From a checkpoint of a small mixture-of-experts model trained on Wikipedia.
Training: a variant of Adam for the experts, 505M tokens.
Below are experts of layer 3 (counted from 0) of a mixture-of-experts language model. Rows are named router (the router's row for the expert), gate (a neuron's input weights, with its number), up (a neuron's input weights, with its number) and show model dimensions 0-191. Each number is 500 + 25 x the weight over its row's rms, rounded and kept within 0 to 999. Numbers have three digits each.
Before each expert's rows: a language model's description of what the expert responds to. This comes from a sample of Wikipedia text that the model never trained on.

# expert 38
Description: Indic and Greek syllables
router:474452471509507496489545460507548525441503542531538539542490489498527509554527500514518494533475512445504537530531515496459491512509486487491439490508516494464484472520497543468528499517507513508482498482526489489481533501483465470527478495499463507465479474471490519494469494514572524470474490504539498520496494516508488489530470463528542508502536505540503459493500527515482454518472530530478538478516494511498483460521498505504509482516477504442495457494525501525486503512469500508533494449525522518472527487543521444514518514493500526490500510492506503495530468508518519478
gate5:498476519470545497519498463502499506476542537518528576575490526444530498526474503500552500504495505443488503505503511511511481468507474506493466494492521469493451495488490507517493511507491526515458496487474509515509507535506492496530511516507509559468493487477504516478477500513500532469485488477520507552451515523508525511525488462529532511510563504484513441528473541545497485488488540504497529483497487528506495495487440466528499495492474489468511465479502513568502492508483472504493502489494508524534514470540503464502506501488490537482520512463498515478563463501528494494
up5:502475513506490527510491559510478493524505477493478537475518452548490490406500504472468476488496499525524466487478493480515437485496509595491512497495519517483513481530491512600541499478517483501489528521503525550475507481503501468479506515499484478522496490509463474506523498510495502547533478489466489478535505515493461507492500512504445500501501488517513528497508464475493516472532488466501495504477521470477493508528544534498480514499512490484489502498504488509468492506526518461489410516517519480487502499500490503542524503509492456497522492520490535511517512475475529523
gate6:500501540517475467455506483500555535475512489464513483536489503501506489565510515486511489526535505476467571518514439508533474486502503477502505516501503515513503463490469476503477482508479549484546470490529519503504523523487495522530556477482529502480522471503478510499503520450533524494509484562513519524488501490478502512491531507493530402505511469552520517487498518498509494527501476490489514509516478484484479466496489490482490477519463475465504467484453524492472551503501514529468502477499505500486516527522514484454496488515520475497491490539476477487510529524467446545
up6:501507484523486491466498471460542517500508509474544467552477504526504502526504525513504501538527507489484501525511463488505524514505487481534489537499517497505486458503470495425477497529474519468512491465525594491515510509498511531545515514480509468473526477514493496490498501452522507481557481554567541525502495498526493527492525487505549434500497491536501536490500510496539518544511468503476509493528492530489467479490468548488502463497474508485511489510437508472481502493491452545475525493501489535478511483520523483500495482515519486512484483529484488515496523519498473537
gate7:493476484557512494460512496500494506514501573511506513499526484557479513452513499493494541533487512503529496517491498434465490508506492470488396481522511506502523507504510450510499509512512520479521489496475467527514501493488486511416481507494494505519500512491511503470491469487474522504555522503523517488491523499512481491516474461537511513529550511514522478533456513502547479498516489512481505478519479493484493494544487494532506519487444463459536504506505506485529496530508496487517501479524529506495539514550501487507494485470472531445487513504495514518577524516505525485
up7:480519487518521505533495508511507520508501493500484517519510496467521482510494509560501455464527466500516470522501482513503491499522499504458473557489494536516494470464507523524512486513515493569497462514500491487503483525516555485489506534518546562552490463491482479503495430497496487496527506565483516529490485495528541483532483521507501480486447522505467478529508505532509515501497529475484493530496512473505464508494484508461447548507507554513528478518482478521503537503510467492441514522508503537492477505461496504517455505501547481524539477519468484481490521489485475555
gate8:481496481505496482465521463504511515469478523530510494512489518496539562448539513507510478550491538466538528491471485471519479489505493525487493488489503498457490489504503510467538515498507519474496466516480464522451537510491503474528490491484538525485514440525500527494494492489519513479491520458516472524517494535500491529506495519473517558486510508517509469486536482495483480518471491599488511522489537485467543545491541512542514489512515524472475491496466535547521526498503518462482517483534516493503499501507483475521425470525471541531515496510478526519508477494518479475
up8:455482511497540497494501504487503501491525512515515523490497497515522543468503540529540509484462485489476497498499458460529486479497485471488534551509506479485506491475532517486488526490520512543487480509503503534511489539505503467513523510473566527501490453510491489524490502471415510496503508473526523485463509537486510497534521477477460517471470529490473515467492479515489442507535508548504527530521554470525513522484500487457497523494524472481463496532483458484529508493501514489520474487528529505478488551502501463502501519481477516486483399476516514534512505472507505534
gate9:478477484514527434514464517520473538494521496520517544511494498519536480515549527483529495510469480508506523513500525464485490515467489499479525521491501487506488496540482505518514484492451504457497482501446540513496492512519483525532495497467488556469527480514499504499510481468532545490524468490514487522470562495556476520570495482487505516472513515482513465504504516532521489510497500487497502511550474504493531458488437514490509477478495468474490489498494490488511507498455441508491513521515553498537569454510474464481492502496483469501514515513434480508523463489515508498
up9:531523495497506535507527497477494516500491519498481455508492477529472472503486502526504510489500492477522529517500517484488510521497485471493489445504521489487501503495477373481444559549501522533486506480483493485530474482489491546503465498492518487486492495473455548530486521499531489456532486502520462512492488512520474551528536512509540500466503520465496497464491470514489493503486567514469504510556496517506502510487515504509504444480439530500507508491504504504490543503501480525492506480526494515477536470472479518508483534511512503485501538522502476545457514490493449517
gate10:495529487501510522549490470457498491500493535547508503464488494490538528544526511519518474483537512512541496517530508507493497512470463518489497498475522475499471498499588509459515520499507546490478510520473494529489514529507427443547523493513534508478491485476500512521483499501538517541454511493528493497473499498466462473503481549518546542503513505532492477541467535494512482503483537487483487508497506531518487502504470476508545502512493480501504506498483534510523518496479573503519497467470523488506491479519547471541532579498478515509516509507493502473508487521465482493
up10:513510518488502513502480522491504518503488543508486537497489549486508517565518554491531480531492537502528523485506526500474521499456481535492510490518520488481476485501488495492482535508489504520462500522448504486456470502482467488552523449506511517463460470496494495524500510530521474512467509506543474499509515542484533503510462538528502511503484575553483476507505465485489480479453505489464539487486519530499505505497473516534529510529517477531476470492474511526510501495468517497562481492500541431507488459507530456531525538514478506486538498468508516482521459532507508510
gate11:491509508533524503488533525517517535490515551479548491503512477469555515508532535483493502490501497481507516527492513517523503470528482493520461518476536476494527485538465537493509496541520452465489499487515512495473494516527540474539505505497480484485524486537488502483532446518516518517499535520525506504513475507520513478552481504535507488491537473476518431514482484529505525508459476499482495481521499551537483498511480478499494490451531493447524485521496495489535519509518500477531496476521483483471515475516508485508431509510531539481532513465502576431504480464505525484
up11:491468528533495480395521488500520505462525503508501504507522518451487509518453480489533512524463521482507522490493552503476487557490470474519478498503536488513458513512474509517507469481514509509456515495467524482542512488491499495506472477443460488463493559483538503486503471470509501504496511504514489474522450512458495522486506516488527495499530474468469431545513517504509500516550479488520506486514472543499542535469497505502514513523497499505464499536543520483512491482509505474497486506457540506473511501486464485455469525517534518494495511493527490511451508521466483509
gate12:536512475506489528529532492535502474508488499503497523523512447498492487569539498501495480522446522495482502519501473450508477522508470519497498488544475471445537521435525515451473493496514442517481476495513502517510508515502466507496475524497493480507514475480482499562469481506539512470490460510486510509494472510496495508549454473493512497517526521508490510537556500465491484510477504501506517484426480525506532497514476498483490474512438523498512513522530506536557496499486524508516512502546470520506504498550527513516494492516501572483504556504487496494493505501518534491
up12:490488521497492494469446513454463512510536503537470468486458535535516519542503438514461496497509478532529511462500521502487481518502524478489551516473543531507507482501518500492554505510442523494534481514506475551472533514515511483466506526487530519446510506488488524489492531531462524513516519473511511493535486517522481505505494489518441495497484454495538506494502522527524513538504508517458479505499491515443477478530501484487461524518517464525518521501491450497487432508538482511513477483506458484494526457547512507466524515504478502524489498498513502512444485519492501528
gate13:497503461505493503522492476502499519500534513516503529495467495503513510434506508443483494504524493491510523534499562516482482498501516481503465508500473529479495503510489547510487473529511479437531542483501477485525552488515513502515523526470500504490517480475465485487488501505497489505471550545496513512489493493527479475507498485507516479513500491532477508477594524521496507551480529511548513489445528506485464508538483504502466510516513472469472480527478506557468484508537502491542508466495469484493505495549492526509462456495468479521440451495535533520480536517521530501
up13:506459526531493506485501493505497492513503428505504486501499508536533502526530551542467502542518489512478468498518496499507522536510558483488495449438520533519474474498482488471487502474471512486507483483478481523510524500513433528522511550470485461500472500501516470511515490484436528459504477528488497527500510486468524495477488477542462491546501510451471566480521542501487517527512532501494533544480474503493530484474507519513500532520503473523471491535525562499453497502505503483514510499526495493491491476514529489545513468519504450513500513519501482476494469473526511499
gate14:463502511491497496529557481501509453486475525514510493462522503497521462526517469521434444507488493507500533540504529498496476504543516481492517533502498461540494509480499537492525471537527536506475479449505500509511513507498494517467491521520517456531498473505524541469493522473516545487500490483499550541511509512540491503553466499509507458500518550486483465456482521478486471499557514490551520521477513520450469464517490483494502513507503515487496495527463494529470533495521493479487491475514515478504544465553471456524487500470475501508513479561475514494510503505478518518
up14:531485507542529504476448527492501556515503479484478537525493484505463539452477530470493544495498509512514450486522499520502521506507502525444480469502510525473523490517492510504473522459483507502536539533518489500486471492511534482545508502497494537483496511491483472542510475501493495496487514510487436460500521514480539480437496480504503529501494468531477503513497487509508490502470505507487478460525484489537512529476494514491497498495508458501517489450534574489530501513487516511488501509469513567475465541435528532442506487537526532489509518452522489492487513497488502464
gate15:527511479489484501506555494511518503473497503535506501497502457565487550536452483517494507512481500499507490549536454507489511494499507476491501512472547499450492439453510462461489506494494509503488507486546467504520506480461491502481479536501435558480465485487447500498489496515540497463489489500500484467486483506507474518503504522509515495494518501469476522512473507480489495505492489526487462458517508508475542460510510502513504443485465507489542506489527491489502474516548506531486523479511512531480550524540523473516509434476523496454472506549507478511503536479481536529
up15:471503531499492514516516524499507537525489515487506499480497520484479472459518494473488493491520521470471533466454565500526485548473498521496453475499443537524539551514475523513508500513539506532520520513499536519475480532484490495515520467485521458531540527508535495484503518437487514512496530497492509528513496504497506498469528478465499500531512501504573475515482484538495492507524534505506514493473552464503475495503496451465455501506503506509476526557481544495460494511476477450494484516543520478534475487489485539502504515516513498533500484469500535480461515547516455507

# expert 62
Description: South Asian syllables
router:479468514523476483475552491537520496449495546492514529515479471520501514560541480515499490533468527460491520513509542498483474464508508473493484530475517506470500506501470518476518480514491500505482501515500532499491515491472453466539473525529512541465491485488449514472483504494537567487485489524503501529477515533517481511537468470529534516517538463486495468483540509482480450489466495509507551523517543537500498478529489496515514516507492460467519488521533507502497508506502545501507469476503514496477558452546501459469511551531490519504474541497499519499492476525519486494
gate5:487503505511503510494554516511509504488461498483496508524506484529526524535522537481488515518495534500531530510506469480530464480500465483488527489473548471489517496527547516484526492547532534496452502507543549485492460463480477536484475504522485492491525479505521440481452542511495499465478481510490530470516495510477551508462472484541505481540497523502507439495550499489459491465472487553475533496503485497516502504509497485503521523480497539467530525516516473499491500506488535501500494479545488484473534504499499473551549450522436525483482463467486495521486520511497497505
up5:495539519524502490515479528479485482442509503483464511547485469495448465495483498512492531522506514498511512526518467480483533484494482571467492541487490513473516510488501490520570499466514532503519533486473501503531506502496504413528463524436498511502522512491515524494474468504513488559472474480486473524451505517515468510485475469506512461479494481500555529493498475521487508490482541491478472466476518478490479476537491484499521502484508485520509504504483560523502450493528500507528497542438517521491492495539509489506506500474501489532505518529524494482531478451485496528
gate6:482500482516514486490519449523496527486499506509502497503509544516528471496506519520451431471521529472473504519504496486477508465490511491518520525519519489519472496549482491514503480511535519484492483467511487491478487540479502426525468544483501496513540524503497513514504544559519571496516474492524462523540506524507547538539510519521529547451482481499478523488502514462496507500500503521552548457485484513537529484522499493514489505492538570511510480479519482550475461517549463487523498500506492478506514467520510490516489493488510504536466493520509513505522508523491471461
up6:508546541506505484509503491478498510496509506518494519491502487509538465480494491488499453507527482493455480493500537522473520476476532488507505501459497482498488497531522539480459518493496476479478500487543390510475488526498504469517454523487476474509506522518480495562501508509527524506520496530518467491519557518518523485487512534515563529537479515506508497523465553494485488479479516489536496520488476534502507501580480536543513481462511501515502457479458472507501540473487479505528483503496499505512504487500502443476496527509516516511492495524474460532502511556476507461
gate7:483552524515431477484518498530503541487493515510528509525499488545534550528526471498492515476493513514468518500471508503523497539448484511493495528483523495515507489527488497501463479533502475469479493482517499473487533533512524463495507497542513494489481489509503527486508487474520520481515459462525486472510465514477551516469505529541559531489526477473515505543504470486491467461464530512506504450504553509464502509484472460506510502507502485491517521449519530474426500478512490507514511495495479519496444459522518459460498539497514520503458523462486529512487489506521509543
up7:480510505512515531470500505474480521494538541518505548519491512481507512534529480531482491521470467515491534488487520535484473528512505513507480501464515522493488487492559576476509511479480490477498487529484499512476500500501483465541483472527494481468505536510454523507499446470477507543479537474516475498490506496502480549510521501519530505499467504517556506489480483540506481540506507514484485502485499498456512494499553482583488493511487463478506459493518466477489471500493512489546492552478477520476512487508505471490515528531482584504479522491470557514521463489521531512
gate8:494528480562494488475525520514513493465526456456503506502485454466541519514509519506485503483497522504524548578531524507473523470506515427483482498473539404512528455470508493470516511507523510517474495528492489506492534501479501511450498499517460537484521461504520509548504531526507533510505528478498475517485498488481516510542517476519497522500516483512474466485472522489494495500531481499532521525476491508533492449531527504494513489529519500479498477533461531508511460536472520515487486506500503484495527505528579490485505504524504538522492506532504476464506482507485499505
up8:516520479484466487545459496476489465533506478490485487497474513476477505499480517511491503505481512488548509491445518506495514476506527504549495496511501472494499481496522488553492516506498467464491473550465481491496489496485508509476490496530515515490518455525522520538494520503499493501530514486476483511520526465511536498510524427499491490453480490512474528491469492495515514453500508441493514513492506492486514480497520523503543466494505474485482532482485479514489483475435491537479493507462503471485494509468512530432529525545527493500515502494621441494482517492515483544
gate9:506510476488480478489541508550515504484511534512570482495491470510489527515487482509525483481518502491501506511525516493524476474521497475495527499461455502494533498471484526497488474489500572528471522471476508536519532482493447477549531481477505497509469480496500535520506518516504529527463448481454518531501497518536469468529485470477505482529495495520488461499497481501465496518530452489516493510490529512470485484494507511512464545516461510457472472538559544472514536506501513505477508493533483514457514495533510510522494534473469504445517519544528497513548464491455517511
up9:514534470486482466496537527542482523505529541496530467497480466524504512513493493547524487495501500516528529491494513502505504460517469488513537483440447477476529503458467493497469472475493557504490510516479502522516501507489422515529521499474506541537470508508497520512514525494480510482480438451470501518528483514518483492503505461459499503516483510486488483524500491511496513505501465479534537500481530491485516491496512516527451564532467512473473502543492515471493532467508537493492547497519473526477504480523509502522489513500489471451543549558526500530537479497481512508
gate10:474532517532503461558509481532495515474539500510507511509497517498523432533565492511502517541528502510482501521538472500438455496454500516484479520461458499481502546489491485493499538495522504524452475507465497499444514468487492488490492534537497514472509493494477554462474515450514557500495490512453525494527547525468527510486513488487546509527518524489503486506477506503461478490493496483516484511507475512539524493493496507503471504481526495421536498500494491513510492492515515513478478489497528506439491516517485536490569495478512492517504487497487504544495500501485484530
up10:495489511549544525538519484500506518498509501513542557521478491536485497513518457512481527485478529495456447461533509443517469453489496534522501515498491507517500510521472469502511512529507494507465497502487490491469537483490515447480458532511498517468476523508492508514490501500527525471504506535466479511565501554464511481489505468499487533511507501513476520538520514442454517486465495521521482492475489550549513489510494487493477501452530462460502496535521490503514475468536445471505498520494516485510493497525505526503524506481510488463545494508553501552474463486516489515
gate11:489505484486529520491490503484479521500492496503500531480528464488520508504504501504518455504493525493492462509506512497465473498536522493496443556562505512534471504458504528500511506505531524471480556536490458521472520542507488506529501498470467532563496455508480508485463488518491524514501504530531455495495515499538525511500468466475494488509519530496482527550490509513513510488515465516498512508456528497523469503511536509484518524529482497498462488525538545536529505503524528513494518490435519511524498485531466426506538513445525486464457494526477516508499463504539500460
up11:498505445491489506469504472523480500506478466512504515482492494549509500451498467501476494531483505563505509531491516472532517506554512505489508476514488522465499481481519479477498488531514525513471472444526520537499492514496485491510535504544530490513522528494524514499512489483507494500473499510579531493525496456471471510491520525523495514538475492519489483483498475507527500487492497551506505449511502502475492452483583540529433509502462526514477532534491516498491506488483511492509472505577487494517471516488485498490490496475506529556448497493511492503477530483526515439
gate12:477499512513476493435526531487516530469505510544494498489470535510518562471514474532508506508518505473485511490501532490503490494490486504486495467471484527518501539507477557483488495531491504498485502480475477478453505485512532511493515509507508522500472481459503513486505511501497512525547526519539466473512520476502543461503520502497502491517507490511501513522477530562529457475521536464505462505495484521484549481501488496508468429514496505446443456481491514544463516513507530547505502469500505485452572458495514468523515498495511481564497502508481531502488485528516482449
up12:457486487531494525460505484489507479485507490532472494515490552484503489522518488526515507497526462494509518495494524533517512497500485460505497496493516517495531441523531530523499472507506493526484510510531562536481501529508470483549539518492503524516495484489521479529439509472509509504466489499514532496469479488510493476473502493482486483469530464466492508519490539523517477463514488416491500513559547505491502527494489508424517464474503558483484516463541538524486543492477516518511510555484525516492481513520475490469517505489505440496528468501485472507514515511514469553
gate13:503517476467502484497534456474553460490515537490491520511506506472518495510500524471451475507490503493507517519502487535510523489497481527492511538499468471494540521501482471460492453526495548516488492520543487481459529495483484500576473500534504522463443478503431482457497497499532551486476563537494515525498496477480497514563471480514517543506524466476517516511519484486512492515535515503512502484532479522503516492495495480493491514450478481522498501500520488501491508477534558468472496503517507513510528522530496477520452528492504557477452520520475498485465491492479471492
up13:520495506512497505510482538547502528497474462498537480494507511497481535472496464511533502478527493503511480500512509468511476521532497475480478470524521523497476469450544529516504519502535487522511535484447533509540510494492521521413525494481486458523485509492506519545532477507474438498508446467532482500504487538478491468471513511477491435507480496520500482468457504538472442492466487491488518504459485492476469495534499529505520476529539530481454510496472532520510494540497430505518503496505499502485483501497480537520468448495479464509530487500514480496519481508501512489
gate14:513468510518478485501532465532500499505509486547497515498461479497518502559505494555500532512460477501478523469467496513486473440526517481495519530522478561506538548482465518499504476474521523494496492523499528533487546504508470467505480531536515549488492535511514476534516487466506540512477500510505471484467486511482491529477483451523483532529493465469475505474525526483502481534471499540531548510497533528505512509514487475529504519501496482505463496484531514483526468506493488481503473479499495513468518554542453488530497450517478491480500485471483547556454479482515482493
up14:500487514502491490507512500492492507500539513505484513497447511515516458528535504513510514477543520470514496478491508494469476485475481480578528508467513534506520504507492528500480533497519490506492511497526514561503534498493464498521474497501501511474484509513509503506479518487475506468484506478518513495454474523494501545470458496540505523507467517509443488513517494520493506496470523477576540495509483506512505508491465517507476557513497484497397513507404554483486502491424531486536477516511539527500479535494475492517507503536501507474487514513510483543514499512487499508
gate15:499564479487491500528530460531465503483478536466480531517495512540483471444518471451489459484440485534490526555521485551482488510485550481467459516439484496506504510508523477519484503480536532525507513517513524483512509510523524510500543479505494504498535471477523501506505545493489523533481486503519501535450500465498491502504498511534497497507505462461502484482519497496499479511498504530478470516517505507451505518477455497510499550499527483505532501498515529466480508536501558540536525468523503478490536485498472458472526541466492479511474488491469457483518518522515507527
up15:506512501506506495488479526485515503497501473515565505490515496469516492543488534481489485539519491488524493494484492490520515529489462521499529525564551515505482499489486535492469482494477516490469475477517466469511499511510496463589453540501523500524519521495505508491500479536502521468493485508475495480483515477485476525537524458456531487527484538492527527485480538511477489466476534495503523460505467404540502435497477521478501465484441530488487487528505481516529495500502497477519457486524496507483495479488500520508447480491530528524483526514474508476526460518516485500

# expert 30
Description: Sports tables, line breaks
router:490495488507493499503551495513554525468474522508514508508515497503487493521567494457463484483479477455497510516518542486539485496511532466487508497493530523456519512504512495496557461517530505528515513481511504479495532469494448482497504495505510532478469451465483489454499507475538550513469491501515537553483505518486508512529476465549498528527547470508523495460535501515460464493503499541510514497524523524488510455507510490486511463491517539477521504520512471533476494515500558509539501456537521505478547516547480503526453488478483488485487497506475481508505472553515489515
gate0:495494488530497478487480517546502501491463507509474524488510477510512488529533514478517475502521504447483516502510508526520483475575515487474497492541495526464506514489519523502503501518490515520498475510481488488445493479525513488503461528512482473495498529500510492494532493502529519490492524491484498530456505524489488489507519512549493565510524515536634499474527493522483478490509497492510504537467502474479506549499500522517509513497511540460486494500509484469497519535482493514512486464539530459478560482557513529514459503455511533499528499485472514477481494561480484494
up0:510487509547492501560520541536516482513494472480488489488548510512502487491521500501564498497459534485451536492479497470528503469510495488492508473538528514525481467487538520521492551526505525519491493513505475520503501511525528497509448517473518463518538465518520495485542534481540497551509506487575485546472505510481516528493457530506499524531517519506513490497499497488513485507509502498506517544479502511504472502504511492478491498465551512429512511469500513466476506544450533544515479494507532469525538518514509530489555555484513492506508516517489469505503471514488467524
gate1:513491474517513497436520503499496526502475518482526519490484524497483441489528488529489498481477516513464526513491495427549490465512505490480505494462491478497519524501494447497483467522533482513469500496498512516482544517464540517486516530491483502510465471482506475515519511545508514526471501520478460528501469506510499490487510439535485520497579482464460424491479502513528470542496484525465502466514502543497495536505542509502529485512501499477446508524517502483481512496475511499497524484491495504451515521491528473505514594478502497482497482496510487488522510497528451498
up1:510508467534536520489498466494518497491542498509512482515490533455504434480503488477551558496488501487464522521460452478520530478522483452514517482471475456497509512449485527511509487517474468508491482506453471524524494489491505481467541505522501515503509492506489496511514531502606501508507505478522478481512518470503506492521490465483466535483499486500439493452486478518499489493479488517463521483475486493478505495499502534493500504525519540506506486495528526508493552486497529507517490459509455512460487497493509447530511463510511485481511535549557450492493515483516482531
gate2:502483487504598510512515474547473497495473507540539520444503494478522525470511521528549503490479500433531491525494518446528533498500510485484529491482491507467481521510472472477518496477487542539473457489472474489483525524455505517524479457475470484524515492452498505486462514493485521467528505501471481516483516522452482537563493494502489502492517503498544487494519487523449501488531477511501479508515529482532514483496511482503515509513455525469546500512503535480500488493448490473510485511527521529524509465510479473465435502483489513500475500503502484516487485520507478464
up2:496483522545483522502495491472508521494471497535535479514497516463475496475461467512520498451505495530470530500504540486475518452473503531495525516513462514522496544511535533461491479470529472531477521526501477460475502519468563509539474496493515542495497481485498487487505479507476490479504492462500496530483490479509506521504523458454525497519509485543516501478541523541510498500463497457492486501453508443514498480515503522510507499496491482461482495518505527512472443524428494503518541446516512454500477511490482490503541514501500495499550518523506495502489479539506530422
gate3:515529506498509498533507481480503568472498474503547515574508483485504434525513499506508497514514531446504487499498525472535513511489493525485507515532506491493498517518489494498526503491518484503522479481528479514463528481455495492497511496574460521471484502511509438462496442522483505492488435499471528424497513517480483496506469469544513526502526545426478512483500534517475519482531523523511474497478461509504480441519467464506512458475540497499494506511512511522481472510520497520508482505485524476517503522498460482494484536487470478484511509503483474493475515477516494489
up3:502500514498495481497520490468471467477531502470518473479532471489527525477491489458545516502495511472482473517521462455518483497535523458510514504492492516498495545463542511534484495506482502518503554488548503496522527474510487501455489489461501473463492537507503512490485507498512478477507509513482469505492458466466529434479513494498460473443485510525464522480507461521528481502485498473492486555472513498533465525531518514469467486516503480445458487479477503468501488487530489536492440524471516458445475449515520485462522500520449506514472477520509483518485513510473521506
gate4:484497510486494438486537550462494493469498512525538509488519462497466486510480537523456515501480522482489489525492501504537476515497473495482494503494490496503567502500493518513547458506506507521531447424544506498498495502488503531492518498511450539498475508491504489504517482482497510516481481482451510472468519497501491490503457453495472496489504510482531511471519496467520514454467513524441505469495478498493512484538506504447486498477530557464558491514470466489513483476484508456482552456495509491509540509550466518518521493495504499500554525480538493488502500521511470530
up4:493489476461500503512474516487482495489485492534539552486501459494577494502499508450496544456517538501490498510519514476505472516484478536530514503515492485533494526511496492520485424470508536497494501469576477505463493485508521545463517518496505533496482517507473510453514462477487495492543502497482498484486507506509498485463480478503489511501501509483472509503496475493456493517451505498476522531515444482499510485521504516477521467470501475515459547489499473561537494481503494437540510464493504513496479494502436495498512483525461482471545507495483515503477542482472479456
gate5:498506493514475497490533512577518501485498544505509509491543480497511498487532542517490515457510479485519518490505480497470486523492500469513516525513525530498522495501480495483531488526496499490504528492518509470517483481515507475485478511482482507483476449526480464491500478515501511500458508489527522489485554499525504502493487458486515518482560471509540527504486444532517517452493448531540447515503486533531525484477482516479508500490533513518521490501495486492544506486463458471539552490473537497439527486496470490511470507495497532480541504489453435502582475510465528513
up5:510511524474477536482437504518535496509494531493514488485513560488512512484518511485501517469547452483525480502512534531525500513532517451490517496528535528464554536486484495494523491528528558533556499520543482515524517474500495471450452465543525493490513499512472467520534519464497477476502515504493548530485504488493474511459454499494466508511529519536546517498503519518494511475515482494499503499489479466493508503478461500450513484484506502495496517544509488521512443498523454513523520526524514528490460480519492492529461519493480480516502540505504451496507453495470487468
gate6:493476481503511494458483515496512506492472531459489510524491511500509535525521498482478490485520474472520506493519520495501493480507525466490523543518517511455524528485539495491522519498523509506505489566529539534496540490535489481496502510454475516510549480460496495503428552466511497503425537515526536468529488534485482498540487500546497501507536472531501474482569470521529501497515490523505535487505521479467505466487466500524473533521496510491490509512449497526482537480453515528516528486522522482487532470518478533491489496508491499535476533517549527459506526514527476472
up6:494496507502483475468493479554538495489501503500500472517475503516516506538531535497470489510530453484499520490479498522531488494486535540486502505505532498461509518504542500548538462506503465460554454501550494548520497481497446488491513517487502452488500482485513495485497498482513504485446541550451506493517490524501484528459514469553486501488507490513502485477508448532524509494485473510512521488481517470516535460513438510525502450487545524513518482482492466479496501493486508529490553457467532488533529500488505518528478490490554505514492534472529488544496524542515482490
gate7:505495470502497492513504515525485510500466513514523521479491538502486528518547493535475482459508506477480501497488497509453487505496506500480530467506487489476556515525446481526525522453513515527528492493534508525476507475493473470526508489514530505475476453504479485443495474466511525488522501476487512514514476519476528521526509457520486527516550462482499507451536509494418471538498503519500534487533478532513556471490529501519496511468496511453531480532516445505518512477507514472547526432492481509445501495534495482530450466519510471505478509498515489511532503492521476476
up7:487481513537476518491504473488491473506492492531504467561493499471466521451512438485468484500508521512472482529522473520499470559491513506518471497513480510511507518502518497540474518505473483491457509530457488507472516491500492494490509467519508527494517479503537514525494528486460545498493490520505543514481532456513519524497503457461503497490503522512495500543451519448511463520532508487514594493483499516536484534474501496505526505503503475502479482517509480481498534465490494525470466505516481476519479535493543497525517530511488496519528500578491531474453482523500543557
gate8:497522500534496501501538463543518536496500575526476515525456475527508495526528481475462471494496504488493534509539539459480483509507437494483453523475490498461522532517486452547498502511456484527532495553522498535515518491482424509513505502518514500507467519467497523523479517510501524529448556520496525469542492475503487468511531471494526544500494524516488507531521501478516509491553518505459526502515500528511493481517466509486482473513500520484524506504513520477479522518513520546471526479511539537495501484516528530522480476474480500488482498475522522524460476506520481504
up8:473474496511508500512498523499507468511513497478460511500480490458482489520480509474507525474504501498477493496474511514481503501522499495474523449513496516491513522545460499491541510472490539482497467478501523483516516480484528462520486506481507495520485492514477481485464507493494487504535500493491498531490514502474541484518498502473490494493527506503530465533464504514514498438508495465509522531595537492503607515488518485540493443575473507500458506484476480490483502501506497509495501505529504489551506510502487477460501496601562501505483494527521494462512544526495490495
gate9:504509518506498499478505478544504489517505532494514484521505497520465479504497496511533489481503489506510507501499495474549488536527481484496494521463488490520460504484489507484496471498499484511507504496428488451524498542489487533491545490558498587515499474478496477504525482523492517472501463498514524520505498503493479514493510483511503532512491480485481517478509513535500496502495518450507500502523492489520516448500513518468508508583516562521516497497455541517481540525546565481456521498543498520500524486567524521502462463503479493493475522549432491539504533521512464487
up9:508499548526519490487509503507498536496474488527487475521521549444510484482506486494461505531519509503517506520495509534428461521492479513494514500506433525514535484503449485491479505549481509500434486494517502508465501504539444501530447489469508467493487495503494477519464525502441496481492520489499469479542488532548516489513476514509463557515498536535544496486499511494490482535493467524491520450521503497469533517497514548485475504508514516520444494462489542502510511509487454479495488481528490498518508515498478504467469515512466539461503512468503518512510490487480546485
gate10:469497493502489576481528486466486492480529496503526466519509482527497505538551501518534510494508481490511532504495508494504504478509511459487509491448515542518540502528484517513527506469520496486493513488518532494539539467483497515531531488476493567523495501529495498497514480510549515502466503491495508505530517503529421488486480481507490480519554498464475517496507507492523503465462483516453539517510494492488533487511481477522502486456477523511504523481563472491504473528497484526500509447537463478533504495542490474497527522472555479466508508518497519521430445509517474527
up10:508515479530486541525521552417499501531531510499563499513514466526527533471491476553524492512510508521530475483520537513477465517528505478500499506503475495465509535491527495513530493500531533458528526476471499531473512527519486489504518527482512485530535501490497471525497520504529487538481494489491504521486461567472492549490488506542486495497504454529519531514516431471543501487481497551487475560471529516503457519513508492504429509466542528468518543496522493513483506533504500533483480491497504495483500505522489522534506473492487492523520512518502520475498497498498494483